Below are experts of layer 4 (counted from 0) of a mixture-of-experts language model. Rows are named router (the router's row for the expert), up (a neuron's input weights, with its number) and show model dimensions 0-191. Each number is 500 + 25 x the weight over its row's rms, rounded and kept within 0 to 999. Numbers have three digits each.
After each expert's rows: a language model's description of what the expert responds to. This comes from a sample of Wikipedia text that the model never trained on.

# expert 53
router:510475518511548512498481548482509518527496509475532508487515516515560548474479521463495520514479523518517498477460494453558524524497516444470520543466518531499509502530493497514504504486493511524467459525487468510520475458483494496498472503542500462518525516508507536509471482493509475501524513460455488529524491446494542504524473459488532481473448508517505516505483503533467491506538552491476440483522459478514457491501524531506488512530504501516510553492500501522499553520508502487499457487544516534494482509517518499457483480489492513507508507466529542454507487491502517528
up0:567459498519529519501531470515476507480507526559470512490435502441463525489509527487512497505529523510451508508487483494508538502481511466493518480521473471510535485529484512535522513479508495505507534479554497496516497513460497517485521496502511471464522511530480494444500512534534497543504501447470466499485493468504554541495473496481544509465496486523473488460478523502475496525532502485525503509493476442462521501519494503495467483485466493538462499510474528460487511475501477497504488518496485480493547491473477447477458521515463514497483508517530513481517446524519513501
up1:496503557470521550495492530490446504485503525574474470541509525485514493470516515518501526523523511533468453490513467505495534497525508479499500478506501502499516509436494474498531505501464507512477515528510490518523509508477497518508463504562474481493565543504440501510482521516502504467482500490505539506501484514493463524495473507515514501512457463552485531486530496495484520465499528503486536483532479482527487457492518500507537508551461522501503489483466497530511510549542515522497471486519513488496494478487488503490504451484465516519528552552493462459501477498491530468
up2:504459512484517545505478494505506467522480519499508481533490469487498488519509494476503512509500449517503482528509472512500494511488503525505512496553520503537542470529492520513462493509471460530535517533527473476527476506509530527516529476501499523513515535459487516538515502509511480437509555527534560494516493532488502480520508502514552500537458488465462511537507497465507516478568519555466490487519507501494468488488516510512458464477481513481486468502478478497467502495480506532526501506477471503459472527487472468467448522520521518474462522536537486502530458548487481529
up3:525529492487489514531503515545515496505477464486479506526491448481541520470532498488523524545531517479541532482457465503521539491502499531464464481540471526485494494473518459480463461491524514542516493493514529516552494517519532447481486438516513494490506495533529534500517548508491493496516459516491534496479467492505476495533512476487503517513488481509511521466537446498486514481519534561515494518502551491496471558487511521504480496502463468495496520504477517496517466525488496531480456531537485469509511480505541492510470527510489464480494505505482459495512508529521552474
up4:487513518474538467497539469537557471524498519490510545485523491541498508468497471490509500480472537531487546497511446449515477462518494486478483522512534486497447527474510524510518561499480507520503506507495487470509453481508544504539472486480564479504482496475519505491479546499484515465522469499477513528519496564474534521521520519478476506485491519490501498519519477498538491513473501502508523493494482510526527544456506512505469493578498527493527495487477525497525475542502500502510494508486510534497479493512500483500497530497508491500445509449469546474481475451487536480
up5:496511523503503538508525481464521486499481512499521476511459478531486440475499502511444527537531509491481501495473542538491517521522512522455509484516492514468534497509474491551495466493480509475503488548484490537459524478541427509516478491476513534455506485474507514534512513492502488491463521494462509496489500517512481459535528499483486500491476454503464494477476456516489491508452455533471521508508547503511489559500492518507468455488501504494517485475525537505477499471534518458524490513522481526504539534533554474465541503490506521532513541487517475481516492473507535503
up6:460516508555528483511505522498458515496518576503515523504492482518490473485515505476520470516533490525463541464537459472490489505488459516501484532499522475489497459488494519495529511497463494507531506558512529495510522480557539478523506503500505533515510511469515495486455511462511494537509507498490474528508530511508540514484544562509523523491495494488519487474466586476539511458514477504492465510506489495450475485520489514469460507515491489510513512450488489526444496500548482492499478464511521518508506506477529476542514533510486466529511483535501537489465506480516522510
up7:506500500474511470475454502497500518466498471473508518504497475509560520481470502516515509503479511515540512532574515523493497532520516514510523534531545486452469515493519518522477459522511516488521518507508547517539486505496517501489511513492497491520516465470468445460494506453480482525497523510500540440540488478514519499488490521510539462496481520530464528433486469508500492477463470501546479534456466506508471491474501540535477476494527473508482487499486495499498504509489509528517524498485525482516524428501483494478467525531475497503502484452472489467459502454482472482
Romance particles, table pipes. Romance name particles and first names like de, La, Jean, José, plus pipe separators in asteroid, person or place tables.

# expert 18
router:464491511503524488451480529460501532472523489486507545495512514498509477435482506489475536507482515539514458488476465499541534493510503454516476537488548524484515516532492458519515530492489525516518495532517504519503499472495489476528498494499494474568508497537475490495488503485524498477508511513486485524486458484525516533525506473445524474516495559516505522461553472440473495501518507479463503464544472493482499483470514526502466470519517473539532516548512530527514495504514485462505501482534525518489464468527528486487473480504560518512472529479520525501501492534523520533
up1:465524495503513534527542493539514515536496496517557532466531498450460503486503503454496536545491552471477517521494511459517511482523461494513530523461513502540489483457506529500512494537478528504515483490523496521518457508489484564512516487516466497535534473505484529473523492469481508496490479508524507504522569454527501472501545505513493488525491487462489477568493472499516498505492513504483491503499484504495535464503475525489542509511456466508501524466515522490484500533498533543490536537517534511469499512495481482513530523499521483501506500468572502516510529521478479466
up2:498455490514528467504482474509510430457496514557488504534549520511496475484518478503485463484481526492556478498489522469485472475504473497461506563525534491500479522480514462547519505494504493511501507496459535501520486517487482499500488500518486518533524489552498506580516530466468484497465475474481493476552491468521523507491517454516482516492490498515469505511473529506527473511572463490497492525452498526522493490509493499515502502439490473547519492527530507492491527507481513518514530514495503481487504499496543488485526500564536530500517482457479498496510461526516498515
up3:496466498505498515500486485516514498494536519467449492488500488494515471506499468529465497509515496495533491503518483495476457485514495531481516519472478477406533500511501513480530497460472481453530464506502490480529511483472456527495448497479489471506435533531538496521507480446501501485528479485515505498514524499506511538509480522480514456549486534440531471543486486491526493500515487493470508492558465481551458510456507504487496480515488493470457483485494515490458457473482511487487537532465462514517486484554488497512520505491491490490494470504522546518535503511494530507
up4:506483561495456489492475481457486507473484521481517468525502476488511507495521519493553494528513542501529478539542561513454489501456465516527500517492519489536499523488470511492492485446518517514496480518480491518496491499491482511505462545494539511526513493512513501519518515525546527509522511530475461469495523492537532468517509497569542476490496514530494513483473487529428529486471456523519495498443495499434482486513507518541503542493494501499501472462476478515486501455499528464485477476512533511487510520492509476480504523484513540517518473519512448530475509495477515495
up5:494504498490450481471522503474514512484515466529476554483532444478477544537490492499484502496488536498499533536468535449458486487499563516497491464478510474458538499522502435490515449479496479531509503495509507538508456483500492532485476509523507494539529498518491538489454519502500461462464499450463476498528517524495496516477458482507513508444480488447469514519497482491494516517499460517487506521497520516504492497542492490507528486511489489484499536461467473473498488488510495530465508513470501513509509524521499514500493467480510506535507469546525519514466488456448528461
up6:522558470470508519488469496459493489508472531538504480509477518485525513459462477489495486491503442521463515502516481535448463471542505512458487481518481467496516498460522518520472478502458457471497528438497489499515485481498550551532488493551492509487491523451508482498494464534475493534521479498512512513521526491491498481477513543526494476513504476551492510520520477460557484531490530513501461469525441489523482477512501490507505497498475515512491498500487480508485531511538501548476479497470481483492522520482526530506570495510465495492497537490509557508490509480503479494
up7:499538507528508504497532510478521514505475532469560499534484461514500490549520533504477491500492475491490531493516499473484485515540501544489448532533485466536526549504474538477492532424499532495508491459506519478513515485526481509488496466471534471451466533496545520484506456499512499495481509502496484513481534521511527510495481492471471511476478495516524587506487498500493504505520523496531479520477481475516471506473486445491477513545478489510528509500478487511485480498488500487450478538491533449500481520489503472488459493509491530468527495495446483502507506552487552485
up8:500508516484520522470534542546487499448510508477505514509478469502469552456537490532474484463521483478525487500521504498508497473468482491502468509459508504506464512538491506539537477478517556482490520506504507518500527524524517514496490505542497520466503477445486488483459492509517503495472457508561453478542483491460519494488525482508514463506513500525494507492556466522508505481537483495512449470490526477471538457530536484490518530492513461494495500522510501502479502466535518506459469529533474521490481525558566539515520506489461514496484521506491526501519465475486516525
Verbs and their prepositions. Narrative verbs and the prepositions they govern, usually after a subject or auxiliary, e.g. voted with, secure, taken, focused on.

# expert 2
router:517484506496497496453442557472522522496535485484489518493526515507543514502492500461497528501490511513525482501484498469526500492527514481494479559511554531479515513507496463518520538461476505529499501496511492535510476494482470479492492472507486461515534511498454471552468516508519460488531499534481483531523496474450513503522505460485520499510494488487493464504510494489465495502514500494485477476465466429474496427487516512512486454515536471522524552498536518506544533512516482496498469469483495502451462514515489536475455469503513556498501507477510506463515503473494550519
up1:534498531515492533489522495498557546475479496537556446498487507500485533495539458488531535504509491509506522479542553511494515512496480491500570491513505487544507506470464488514499475486460508546508483512487483528487505479501523505466539533517490468524511492475487512511487471505507471534500498519523524514494509537478550525506500513491541494477517507549498493496524483517467528463493526451483491486454511545515478513513454554499536519486515494492482460497507544489523494508502553485501537511546509526494485552459513531523489521474520526510488534462500489452533508490483503489
up2:465528519506490495483502504501532479532471477515494482489485484515486496467489559490497488522506443496473540486448526490490427518522531493511486518552515486461461500506504505484518474525493479476516501537469498495489503536455513523491510556513504478450491480455510458498470455469513489501496491486442510513500538520501508526514497507506464496528489527494513454511511487459512463465535525500519492474475460497511475490521522503463473475478440494476464567547526480478486515491506513521519500491549497484492511531501531517500500501485488539488488528477526467507541547494490471478
up3:548466467486465518507522488480464516522506560531508504514512466473498471510488522488526480546481522531528491505470513495454511489481501469478521532510445502451517479513501454488535477517529475471451441506505497491486532500494509515491500544433490515498497496546486497498468490503522460484497539487508508553502539475468454518529513507483487482503467500507542487510511512490467530476479521452513521548492480483495505471476487530521465434537514462559501492507518510542503483508511517486502532470520518487468485530519490519501501463472517506506493478502504480530534499505494505533
up4:477498529506520513527483544529493496510527530549512514527491508478512499512480528495461458567463507492521505472537560517507521534511562496544469524499499452485544480501506461518511451462530512480519498526503522519476490523484560508513517489459502532507521485517488522527478537473489542495476503509465479496510449472494530522491467515462511526489502542465478490490495495513495507474529502494512506507494496485541533515512525501513530477531522493481517506465527539513446463502497539587514524479496495542488527458501507500508498510516491466483491512523463481510495510511496507469
up5:486423486459498500462474536543536495549490498482452533478493514532524529498469485506511481531506485526521506511501528475497495467506527525531488516497474505491479512530484503477537537493511468502521480504511499480466528512474543498527481461468510497500558476502535479507499482482495473480511521504489520522494489513483475441485480500499508518523577513477512502543522489485492515527514489494472503485458490529488538503459510510494538480492510490555519548498547486490452523504503530494473467510515489522452489489509520515553424467529546493504504529496515515507488476506535489509
up6:468507509509524477508505494509468472511472519475523483513484504511462533480484490500538492481437479480518425507512503493485491484486484497518513487469453511498461471500480534504498560481528487519506514484501500480507508480500502495502512485513516461548510518462502482453489555524464478471511469457540502482526514461495486542518519496481460516537525517470505499510511464521516525482473496526467472482471490508449498501534540526526495514467497517458469520515473526504579462505488494455504516531506492484489509518499530459544488551496511488523510524467510512533554507541485473488
up7:446493476511511484494488530502536518487503483498514531497501477560511482535491512554538539497516501515512425473467481501461458457529534462485522510486486475477503519509517488492553488507459513486500455497535519495547488525517497501512517535447483519507452511519489498487514478516492506479462503507509494463491505493496510497510525526510524521574490526507499537493450483473469514521542480504493506488447475555469523522529508492484519535467538512443509514524475507510495518480507509486504504549541484462482510481478494504530480479532497484496482507527494536510508528474490481454
up8:512495512457478509483501454420472559447490469513524473529495539479522474528510474479535517506497526486509508511497498519497509503458553483489526465539511542463522517487468452482488539519471508524508486517510490508505510522504500478497508516505513479501482499484539492519534514509525496528492492498502492515505500507511519506471456531494500511462469489501522492489501480457504508469450505557512479534493503538486487499505485518462509477569503453497479504529479456492525491525471453472503519504518490497485486457558555474512471498489475507466527513493427496487490461479496503467
Table cell separators. Pipe separators between cells in wiki tables of election results, tracklists and filmographies, plus colons after infobox field names like Kingdom:, Born:.

# expert 41
router:467493507523500506502466532476529539484493496479498535496511513530517488440485497518475542532467537530523468500466476504533505519514532441507484542487510520504502527517493493498508551477485513534523498538503481515519506489465479487521486503496493486554493518556468493523485488471542495506533486526494466525491492458482496542527477476440537465507475528484504497473514507455464491530506512488451487473529498466479486486485538511533489489536550492528530494529510549521522506484518490476548467494575497509510504473513506494493481499518555514526508522507516519478497464517522516529
up0:520494487526547444543474455520491527494474505529491503508490498490505534552467531489533505511490497515479499509484484507522487489514520516510548474515503504492524532493456532483479543548485436485551464512528475478542467496486473512507507524495487471496480510508527535530519444512526481554488522534469497530497524531535519492553514525469484542512488506504492522522523467516495509492510526473531516509513490544507491484486522517484519529522482498503506518483481479544525507492474479469544473492472455556531513488487492474486497495467537519512494482509539491549509500487495434475
up1:466558500545506506527524457540495463494503497511557466520510503496498563510534461479518456482505502485463502460507529488486510505545498484494504511534477522503511511454501464499508465448482462530503525497477497476492490470537539514505473521479531482507478508514481530499472486517459515505481506488500522503477518483550485473497536514531510483494540468503494480481500474532479484490498475482500474521518503548457484471445531543489494548513510473461522490475528459445507490483519541516485466507476479495481512485492484480482513513475518520495459490475475523482529496480565513467
up2:517483549453540525466488479509486510516496500496518507516524485494471520521499496485528449508511524496496516449502520497492467481503486488546521509465450508456471506471516501479540456490464481493489548479507518520519506486534544478521502499534526498537469543490495501498548538471485524502506480530499497522498488478499507487510515492517532506491474519558472519554473476492498476500455515557496529508505486487457488483541474547487535504532436512484460513513497473492505480473490526495490482514478517530500505550510505488512514554507463507567530504453456477501484497494493498466
up3:498469494484487496512474492495489516504428431518514471502502521501540492496491459495528481518501517464485461528496504454489510516503497523539520499542503472468523497490483548473511537497475530496505509549540473450461504516495490494494483481481527525488501502455511499525529538521459503474531472516466512495523447517514516494549484494495521561476510490524471493439498509506506471513493496491482507524527515503534478467491485462497492482535484486505546527458511496492511549476518524544545499523525506526478490528474490488519508530528467495511469466518518466515515469448517464468
up4:498478478507474460475446466475469478505537479505490472494532490509524518495528552478512491506533470530504516567535499473511471496506506511507565508492447527506471490500498508469500519506535569538538513501538469508539493500505482496531493495484484500520478504484478512487470511506495495509555517503510502472517529482510544501496530474542500448443479492502488502497518453496457495506457490496479516490466468485510498457528516500466491528490567456503476489504456530512470513534491467546463477473531513462490505503501477511496532481510540493498495486513524500534532489503504516530
up5:519509482490486486516493490467485519493504555528533496517551535461523528452530505515529501502506522462460510492485492476457516504494501503507514510489553509457513543502530433513502494487492488477497492520491472471502505498474483465479478518515521501494508531538530511488499508508516507499538496454490447507511487478502496488512508504496449471537523460534492500520462471492485515491559468483494508521542462518519516527487483523531493514498447539554462525516472483459536482446505535493521506513465438478525506487477497524520491553519527502461507529508502477499499469457497538490
up6:465483492460490440485522465473502505507469489446511504454543488527480489524476463502502510438524498496474526447487531487527534477514469539501490471440540503471484500488521518524509547493469471546445546479513492487468537515491515480498480500475523497512490511516510518477500496479453501451523498473542519522520443497500465507471477509546498485506514505516518516473492496497539493499489523481522489513482528524483483486508514481490504498492494474509472513543529531509459522523524543512509510524477522503478495454472517516482487508524534488475495452534538503481553510511523537501
up7:534490540478495476493511508479499492531500476482484515496550514458520490496506552497534444520524473514492499501514523519466518516492484543536525566521498507467510497473521506443521474526472462494487513497520472486478516501463511501482495470486518474438504483463531536515468535480503551459477513482529503495545515523520488517454501509513513560473477501530494496526463489517519529533504487489523527489465501504528533517536495490512491519479455501501509506480514491556498501512489493502450431512478511476492500514513498526508495502476506510472456484557508431485475526478481499499
Auxiliaries after pronouns. Verbs and auxiliaries right after a subject pronoun or noun in running prose, such as was, had, have, would, has, also.

# expert 9
router:518502500538496532469499533488503531514474528490491537503520507520512530478490541505477522484505512517479458493485468497536516518508525444492499541494511546462509498525463504520495490455469497549500464486468498525512476524464502462511506447483493453528527485526522488527476499466503487464529481495471444520522482461509488515563472458484523455515487525514495481484502537492488483541522528503473491456496488511484471489508541522517489481514501467516517518526510506490503507495516487500487475494524483536478497516518549515476458484535507550515512471438509477427505463539520505504
up0:494484498519470523522519548515482549529550490499463458492511506536493470517498477488527500476508473474477500526477509480457471455503508504457475440500466515516508500467451524524491480513511543479499510499523513513516491442538489509493474510516479531483482512457502481520459479550483519510519533511473542470498463512550500505490503521498498526497501506530505549522480491450507495523498485470505504521470484542500524512477505447515532511499523480496491504488528481468486507534507534545498525514499483494525510508535488508523487544524485506427539477485483535510504563547488470509
up1:509467506492516472507519486504529502482493497499495472519477530507477500482486539510500499515508496548493530541487498514493446489530448525520506469513504441509489498501513487489512519452504442464501566484515557473511478495511479481521469485505514522525488442503492461515469471504514517509486495489487533524459507489518474547510484479534450493538525475516509516455515484526488493516513484556540468542484481528458506518527480486531490476470507542516474504502482516553452471496480489475493501488520543534494499448539491496504486489495533532504510512506510538489493451491523454467
up2:488485525467477534468493473470494490458467532475489505505507503488544476537514474523483509507470522554501502502498420483489501499522524498493468467530493511469467552518527468436508506527504492462552526517462522494523467495520512492431506485527477471509509476497487540470494501487510508466525442473489516508527483489498494504523505516518535493443500485490475498487459507453500486514525519532507468499472496497507462522535481474479486513512452463519523505467500460517502492501513501487507484496507563501488532516511504495456527485499495469500459503479501482486516502567519549489
up3:448503470539531498536514533489507527572533491531518528497497494468484554481515526507497489536474481504545536495498544494506511528525504573481473506502492484550501561485531505541494471526530542510462474477464480500510510490508464517515538507530527520507484471474485507519493540494518504486456493494502501500502463533485508467527478489521511498509501530533510506508476503504490504482507495516485507541579485508535506479494518464477468499455497518482513536559489489521490546469545505485500476474533470495467505486496484461478506531473515534478524507488495506500491480481492532488
up4:491499509500492525482530495491470515481517512472481486501532522459491475536494478475482499491493510450462522516467486431465551531506511486518466492509540518483546477485485485504505438486549507492498489457476480507478526488550531507519534460531514531461474490530488585506485540509549515475455476505534518506469460523485559491497552485486495501468535468531510482504530449528495478539524504497493489504488489505517508521523478513503501506513500520482534477496530485509512471515514479513507531518503517496460515462513488476492523527500491504477465515501489502472472544465499474491
up5:497488502473524514489518499515486501446494501475507499546506502486499483493499499513490503503471510509466536521484524501510506525491524508494514488538521431540498496505504553510502513496459478504466468506484513475455547468485509451539493497494503496510534529457494480518488494532512480451513494458538495504553490460517441543521518516467512510483473479514519519503464443474492490515508460462494519488532498531539508502542500546489441509461490516455557500481510510476475496518503495515507461489504541503500503515515477486480483510483506514437482527475473512547497527551520519546
up6:520446473479508537467494488504519514470516474523518542478525516501441521487510515531499514498504500522484532514560482475538510521540499488498481517477498519514478512507534545531531461479468474506485485489531488515459524511464571508550513473483437491512539525517497538506514493458540509495517477514495491527543495493508509490502508486539455500505491485475511516487511485531488501500516512500503489478518522502520507475514543490507522544519531467535494510494456535518526489479515476541462498522493499476535527493540472482473474499506461523510491540546514513472522487471445559505
up7:538495506516500500513486485531483532468458536486501464481507552513482479500445461491464485548502491515471543550489535521527563481499478486469507512499545511434488507512488519521543513476513503494508457477480530560516468488495454485521509499495507522547516467467517544469491500546523543464494505524527496542513506492530531482496506521478513479484490521491471502471510510472554514509496548501534535524522494533507477502499530495533493487553469499530481535459499498462485513508473474521507477478531469502522478534476511495485506491509480474497509489506493486506479553492496507496
Foreign-word pieces. Middle and end pieces of non-English words in titles and names, often with diacritics, such as ai, ș, ż, iy.

# expert 43
router:518498483531485488475455555466548487503537492470499521489517542493558511465436527454463483495472485519512493499466501499526492484510511483483447521500537554518507519515496492533521537483462496514491474489502471533526487508474463490514497492486470473509555489521488477541463478498507450504518474496486443526483480478480504492515485474482547487478488517485502490501530507489494474529531504448487486485471475469479472478499521509508502482498521467519505533492525514498496532503495478494510488486520492540490451464508512536460458445480511566491486506473545508461488492506508487516
up0:508544438454474507483481459506498483473495474498525509469524527538495513534479475514525479513478486497520486518524511467523480468498527529540462514519459492523482516488540478507528547492541540527478478456461501455504478491548495477510474504533489520501529505512498518459507527509499504511469501524439497489515503486504541478492474455521477486502509477519497514531513484522504414524520450491561496502523546510504508501474512530498526499519515500513536446456512513505468469482514467463489518499516485503441514472498516474516466496534498481522520502509498515486510478478512500528
up1:529521468475551495463533459478492477504472471505503479489493560494509480535511527476541470495546540472516477495528499451475482507498483525503515468517499537479519452504514491548518535534520448494495438511507468514460464502532466513491494508486500502498514442472553522496534461506491528493513536510561500478517509487480479485485462510492484478505462487517476509443521463449510510476463473541514486507508538454517460512490550525504511492503453480516507529486471517500538532480487520524527492487497502517503514502535500485498481502502508491510502484502517533489478501516528499516
up2:494481587493489549472495477475490517510506510556481509517537533497497490506478492510484527498525505514499502478498491525487501473494507466484494486504512488515485464508458515496502535487482494490505540526503506562485468435517513525555504469474501512510490493526529473507536500507479496437510529501513525473502501472517486518493463469520494519504473430468503520510510462518544474538484523531509501495477499521502535514494477550482521483498515508520533461531505504510494530480451492453498476542492494528499492468512523468507472515501500505474527490501449498461532512519487536413
up3:530529551530523495534514524519467468496507526471500454503516519498489534472462501517501467533502522505528496516492502485484524525512506529485490470546519488507528515493518507493501546495459519531499454515507458464492507514500471542484435511514489488480519497475490476490497468472497525478427519491475474528473503483523462518489467485513520489491538515471464521497529493542481494489460475494503452524487493531550493516466472507534491500536486515566498558536525484507528505508515509540538493498504518492494512521497512531486495537499456503486470502493513548499440501509518481445
up4:481490542537465472509507528506481480482532479437513527520492474486487506490535485474475488466497477514552492488520474498520541508473536495511482541517523492487532488513501457498471506474508513493536502494510479495496513520501466526510493506481478483543507471525495515516493513510480531477511458474492507528503460474489514499521542489535524507502495488523488459513522506500487459487498447477559502551514502551503476497468516517484484526456509568472508506472483525502507484504510527534464539475471490500506520462535508493574475433507469538475477483483504464508489527502518449538
up5:457474482465539487462465543506507469545518454512518484518506508498483532453490518462500481543517468514480515545491512470494484533473506508494486475478470554511485479489488524516528552468476511493531523500528487502451453521514496452508497471535503502529521515468462536523494536505516473480496467514472505499485470482486529509490527509445478495491488531487467480473531508532494461489476454482486481490487505509470478539481468480512481493489536432484481549461522521509510504514484524444493474477530464505496487521519494493490528517492488509502505501503469549541470524477516488494
up6:515499514493497519509521470458511538482482529507506505492492490527508507514513481517458471518516494513470520493504493532466497531485502533458491458528519570538513503503569513519522536522491555478482498515500531481460475487504521465489472492541515491495476451505506488490509518545533513516540494464495546524484490516564472539510490463478528501500506520515571479487479539526496452516519519562472497537488503502505526505529518526495482506507441464498498540506534492506492505482488498467524542497517467517512486510466485513494519541517520474503495494449530547497496500511514480525
up7:531501526503514518533523484490532521485501511506516458526548547512531462517441527469501480530515500508509443489474496482514512551499536499545532539513515470516501531504469495432529452506484485488514484514497484482489494506521455463519473511495527535475503502451503467511548494504491494498524505503506527547484538484558488478515446508476528481492461508480473506485453489554487493501451493473501443496514504506483519493495503531490456477441514496484529475483492495504507516487488498487507482510514481498513494492496501488511504499541457507525469513562455501492538469508497489466
Pipes between numbers. Pipes following numeric cells in sports standings and results tables, like wins, draws, scores such as 11 | 5, 5–1 | Odd.

# expert 19
router:529470515505476511472453526481518530487538491488490512495529522491538504474451512459469509521487499520509506509486494500519499504510523460493484533476538562516514514510509505503531516454440513529482469490509477542520490493491468484488503503535485453517517518514467485525453495487529467525526463492458483557507497473506528498530481446497542477496477504513488503500542488487481493497522523469492454473487472438511486469504539501504495466516540465522535543498512533526523528532501486498504467486528483538483457474514521514433463457509508532491512497484525506454498501502498503523
up0:521496498495511495508487504543513495518506498534535494505484516483567519501466498484521484536492500525546501492520503512509490494491515474499494487457481478466509510534481479501486461511494463522515535523524498489531499507480485495548505424504520483496459470509524528472501476503532507538508494508490497541583514498509460522504540478516531462499493509524518515504465515540501474492499515494424491493478516505537474498536473497524460554564473497506519505454489498478512465520488511507476533544502458528499499484519469521501506478465489569508530534520490475505553516491473498523
up1:545511508468536475513529520511519498502513487560482522507497469493510493487512532503493520443539516457485503467494478535507508525505462509472464480498506462518488465524492493503498479464462517558531508478486489502501479468530517493495551449497534519470466515503507511498459534523490484478502497479487502507494519467515460518501537506527538492514457498484493478501453496502476483449543524489497477511499519544515562521439518498510495472502485456537481548516492464489500565474499511525499509521529494504483449470501524488493521517507446503526555501474505481508526490531480478496
up2:499483489551479498506536468491513508494529454511482538497514545480491490487473518509480487501489503523483497502479521480472520495495460466518540469520479451509477491536492492473509487521531477488505581505528466454480482511504516445477480492534509518473504524472525509532461478474522506526490466552542517467533473517510534536477531482443495494475529473487480541486515498476515504497533496490496529465498482519481483512490500526524497448511494534480520551536500497518498505563451497496520533474487453510511513514521518485510467500489521512456496472518500443479518537471483505509
up3:519534587506500514489513502463463497507496500536497491463520514478502511501479537510513533482472484511476464479506482494515552488494455479446478469495497485499471489459496474547471510494444472501499528505499482504491493441490459519498455486486467502499536513495453538492486493518468506461459492512506494538516509500483485509502504460514507486525464494523478514499528514512526533514486544498475525457520484493506510482508534482478531451520423501517530498521503529495525485542534515514481470495540533484466498485489494511473538487459539529485542528472498510458479468506508484494
up4:493489533485510496477477511489452528509444521530441499465482520525490506538509545490527501502501476532469502477503499475455455447479483498514512519480484459461518456533536480455471490522505526504509533504512504450513476511463478509535477495507531493534496518466514523510497473502533486492513495529507470529488502534493473497464530541537528452468507504546477482491488485506473490501477481500534528484494479423500530528454514498483502474525505492504469485454532489493480506523504515493507527478537499541512485475511502518486476493481541544492510504488512435464489503494503466536
up5:491525535532507521510450441524552474515512487502435485469483510499538537520503504502474515525485520502525481507468469473528491527490503459477506495514507509530511496499523507536496512517486499495525532493502539458491501481486539448477500499492469507482473527493492512538487537506483450484469495546513504544484494518481485450473490487500501508487467474529528419520541484453500506516502501508474483450474557514513526529507491489506514506499471535493563503561520485487471520501501502525458468487479504535478518473518471457501495469502494488476481490524483463473477470513501516487
up6:541487538489444501522478498496476498532515484493490480528490497511475513549465497503513518513503472505571505489484488486483471517519516464482462495527503500506455508505499465491492496475475522515507500494480480500470496480499551501515504473480480502474491508522439475494474529483510496483460551556529512485511446458509479500558511508511494526543508503487497508494479491484507497524516503535525519527457562507470488508545481530482479505521525487530548476495497473525472497447473471501482506545485506514496450508541537513498521515537466550506511456471451491464501533485509482471
up7:472522513491498503499509542493474514491514461484518499528517491498519513483478493540494535525453514469498500523554479472499519475508500493502551476508516533485484482475459468482522517519473507459533442463502476497511550497521466522541514512475492487501503437494505501532518482495450487563543513526520488482519455522531491505461485509513496507513531476493473459507518486511549532498480515468497493512505529478529516524502500499522517528531543484476483505489541533482476531479489443545482543511534443523509523509520473511519479499471539490485526514444489478488522465475473516500
Pipes after text cells. Table pipes following place names, results or text cells in sports and event tables, e.g. after Tampa, Florida or KO (punches).

# expert 54
router:522498540499495501465481529504509520485502509494513528493516520508509516480470532508474526498488536516507454513483464500519512511519545480487509511501525533479517529515489500493525513462477548554523459505467467515525456510464481468502512476486508448514499490539513487512509525473491465500532477485441471529494456483518505510570486469501511480532496524496476519476519530497492490512519525467462488496490481511472440497488529505488451497520521489536511548550504519523513506489515509497517443495534480566479484477523564503467476492534504551533521482466511479462507488527514506512
up0:437531493531516471545507467557496504464486563513494547480523496500503500487492460507461510534460501475547484473475496500505458509529485509507505501468500520518502513494474492468465520471506496443493520511534503494526522503506479522533497507504498498502496497461506504460517497547504518476530492513535544500525538499456554482481475487465455520508520447480538483492503512531494513500532522525511505470503476517530531522505488511513481537471480449462507477523506485514533488498492486504517515471481531453497528470466499515523499538564514473463489503520471493545466470474491490503
up1:495486506490489501500528457468516521532544549522501487493499511490538503559497521524473486504489478493489531483471507513490455497499480488526522478410456483503449483543452500516512476466464468483499500456560478481500503505513508487471480447509491490472527532510502522504471458498474500512495460531501471498469531506462521476520479489534489528515498472484540490508466522492506501492519553493522508505521525491488529490522512487516474425483507474507489476523540451480489490496469519505513526532520504496493478477499501464495479542511505517481488445495476477490555496489492484546
up2:525488497477490531464481518472496519459496461486468458519495477480458537512525468536544498503521490498482563558516533480530493546484494508528497500512490548505490497548524492539529495509518502542515433496551530519518545512488495508512501494508459511479514489535483482541499480468511534538488508509477445493512498457525540507539488469519543458520493530481494451495491496480482489493503516488537508454507511502490462460466492480457519530534492515509503501497512527517526453489513516504530503502522527494504481482526445499506500507512521454525488478484496469495461487510521523496
up3:509489525525482485513460474471503502502524501476493533492498500474516498474492531494472458528504502466519449515524539511419545508520515509507495550539507459487484489504525470452441509493482498481493484463492498449570491461481480506490513516496537461487503503481473508484485508466507471515507453487496460487507513470508483531472490526500537525517469516502512510478524485513529490507488472491477480534437568507485446526523477509504502507464487491474502478520486493477547498555496511488505524534508472480515498527516536495515487490484469558516485505517499461496542496521499497528
up4:533539469513535483511493525474500549509504491537504493534531512537492538516476490505471437496450533507502474516525480494521502536483480519471536481486526534524463487518557485544525517553468505505486512472499516502478480469528512479510488493514494509498522497520530499486496485510511526516514518507505528539459439512525470475531461508499482489511492481462506493554480517502480506502506522508514508489470489448514505470483518483436494494515482471477529542540495486516509514543538536526548481514515517499485483538519514510458511503478482518482502421510483555494537489504509489526
up5:550469503482482493475488516492555480506500475536502501493515496545504496489550541447468522491500505520452522483523514475512463544433529520468515510534464503503518521523513465540484503566515470474520487503495459534516491478531483514528504520505504462495534479504545511499500502475500505490479486538508496490474505495478444490526495515528533520484535510491481512469508496501481461483483516529510521543525501507517474458468505545517505518510505507447481503508498488481536475495535532519509471489493474522533530547464499480538468495541479515515470504547494510479464476466528459508
up6:468503519501494522498500485504484507508492516507501524502485503548492498502518472533502504480475519500499545474469515454550501507538478553564504518510510523478492532482474542484460557522520485539488530510553480473500504524484491501511465511526497456464511471507511481455479457449490493489513490514531532478489493466504545557451484520472484477519493477489540511486491512479522517491481522483497473454532492455536483512545495503508515518480532490475507513473475548520462461507464513471458473500473475483494528483529505497490551489522543482483505510503459507512509499498498453460
up7:474530549519518537474480455473493484527498524448522500530488481499511465463528464556478475522509476489491473486524502528483543525477511490516520521539504477454509502488546521512491516490484465488487502500506529513517477504490468522484511538467443488516495527448561513513541539491513487522509521469509426499498512490477506501437521554478480500452496488486539467482498467529532494518494489481503497505474500491469481503506514486513521516489511507508480471509492465543515524570476512497511520471460524515535522511477506508531508498479535483495521489538516489470493471508503497540
Personal name endings. Word pieces ending personal surnames and given names in tables and cast lists, e.g. -aman, -oni, -owski, Jones, Jr.